config.toml
num_hidden_layers = 13
hidden_size = 160
n_experts = 256
experts_per_token = 4
d_expert = 32
d_shared_expert = 128
hidden_act = "cubed_relu"
moe_layers = [2, 3, 4, 5, 6, 7, 8, 9, 10, 11, 12]
router_score = "sigmoid"
normalize_top_k = true
routed_scale = 2.5
balance_loss = 0.00018
balance_bias = true
router_logit_norm = 1.0
n_groups = 4
groups_per_token = 2
init_std_router = 0.0268
lr_router = 0.000296
vocab_size = 4096
norm = "rmsnorm"
norm_eps = 1e-06
tie_word_embeddings = "early"
optimizer = "soap_variant"
learning_rate = 0.00765
batch_tokens = [65536, 131072]
max_seq_len = 1024
train_tokens = 788900000
max_steps = 8090
dataset = "wikipedia_en"
Below are experts of layer 4 (counted from 0) of a mixture-of-experts language model. Rows are named up (a neuron's input weights, with its number), down (a neuron's output weights, with its number) and show model dimensions 0-159. Each number is 128 + 24 x the weight over its row's rms, rounded and kept within 0 to 255. Numbers have three digits each.
Before each expert's rows: "comes before" lists some tokens at least twice as common just after its tokens as in all text; "gets" lists some tokens that make up at least twice as much of what it gets as of all text. This comes from a sample of Wikipedia text that the model never trained on. Tokens count by the router's weight.

# expert 32
comes before: " the", " a", " his", " 0", " 1", " 2"
gets: " for", " with", " to", " by", " in", " against"
up0:120134157100144116157144108115156156107125100150121081144074140123105126131158142102113126119142145118160120121139115107108102144116142120146123157160131078109108153111088126113169138146168145098145124142117149126128135119145134070118139104145127117139166172139137138119110128117088123148147104092090074163127154094165112108129151138131123115141108120141143097149149111120062141117195142200072101116105125104124110100129144165125120125128118109150116103148155115186144098106150100
down0:126119098093123152094160112146090131156082139138111139143132122140116101115105149100109107113141148130123144111143122163108152103109109072125171133096097136169183125151111127107124128087117170133089109143140097131156121083133101129118104148123096182141118072105151130191127145125136172149157125110101106124140173134104135148115170160151145114128139089153128128167164145148129131106147103095115115118113125171151106141145124142144101128156152087133138151096123142100116079124130088

# expert 61
comes before: " the", " a", " his", " B", " her", " an"
gets: " from", " at", " by", " of", " to", " with"
up0:148098163111177126112168089141115113119099112135137147155118128135065129115130116187177124148109155087144116151113169136122146120117128168121136165104141105120148145166104163110144099103143111058117155100095116123097158163093108124128167144146114110112120135113148124131144131126127122118130072127149135137138132119129120123166128134166139147158126150088135117093146111142108112116134103095135125142124163139123127149108148118185104161104084113102145125146147183153126115139189162
down0:144140155156133175109092101139118137166132130094125162126120161128148141142099109142092151117110168122172111161122117162137152102087132182134167156122124154139162148118102135152137160145127138105123132119122155121144120109124137162113156153129119148107116141117176102050133087128098155119113103126146168126086146142118150179114117183099089137150144144135133127138174133119138119142132140129147116132114113146137118173119106143151114113084121153144198149092134110152168143088119129

# expert 171
comes before: "-", "|", "\n", " -", "2.", "3."
gets: "\n", "\n ", " Off", " Labour", " tour", " Squ"
up6:124156123128111124161172150150116142154119128082114184140151071150165145159100152130152123101148141137120136147124145121123130159101103097094097136116139127099124116125091168141128118140149151130133111147156128166131132121132116157114106140162188133121101148130140124116121123113112157099100180144108125118176135159142110135137116091091154086128146118085124126151130124136091149144130068137109193150075144127163119108166118123153139128150159179104114101158107127157107095162129137
down6:118130133107069110152080104136123148140161119145153115155108184137157114118138132097151113131072100093090104139129129139121172119154124115080125128083112129095143151109099173164124120123095108090158118138145085124117130113145137174135106168170129097126172118132093115109144134151109131104115117148148124099110125070137127123118143100138150130095088162139085123138118155119124115081125150111114144181129151155107124155105137126115132113102158131136115115150132106077140150167114095

# expert 159
comes before: "|", "-", " The", " He", "R", "N"
gets: "\n", "'", " \"", ".", " '", " with"
up0:132099133119115133101136155115147157126132124119118103137117119143134173098137137111149057145123161139154103189135142100144103125143145139106160126152162106116131174151122139131134167117139155115109129109124122144113097120137118128094096126115122138119109109118148100127126116129171127130131122132129109116113072074135120120156114117096118187166120142111109125119154069177101135088118121087114112099124080141122171138145162132182183118140101171123138182126101119103157104087156118
down0:162162154128137160118120115144119124092144127153127086129108078119130094129144125139158109108112146151096094133077106141133136105142124145103083151111112139127090150135139121133161149105085136102079125151135150168123109121107081155150139101090101140129138132131112173107120118177156177128127119106104139125147143112161146099131163139125156135145113130150158145134141137101149126122069127117042176134144104117113142110073107140141138127128127137185127126148136162114123101143097166

# expert 56
comes before: "\n", " also==", "ederal", "inal", "ollowing", "RA"
gets: " F", "\n", " f", "=", "F", " K"
up0:100078112162133126149153103109165145121129122104122148169111118128101162121106129151105121128145165152058105119165106181119159109128093118140170090119156098153193180123087135165158128129109127124148100113157086139102101127128115062119154112159098107117126127107173132108105083141150101147124145103115132132105150104096158135078116104111160147133140104096146131146096141131133110140124126120107126135140119136116114143135127161129121134098110105148136159136115114148146122107162171
down0:142072107086143123136106106128122103115154123128126081162109127142096162136125114095118094136156191099140132116150140148100125141110111119131156123135155125158099166145105142124121142153091149117123161150155153193114120158146176114134099150169100139171114168120166104122064141139125144124111146081111171131144161140099115108084168135147118128129093129125121128120116122151144112137137109136120178072122149131155148146127153138151092113145086110128117098151112145120163115148110137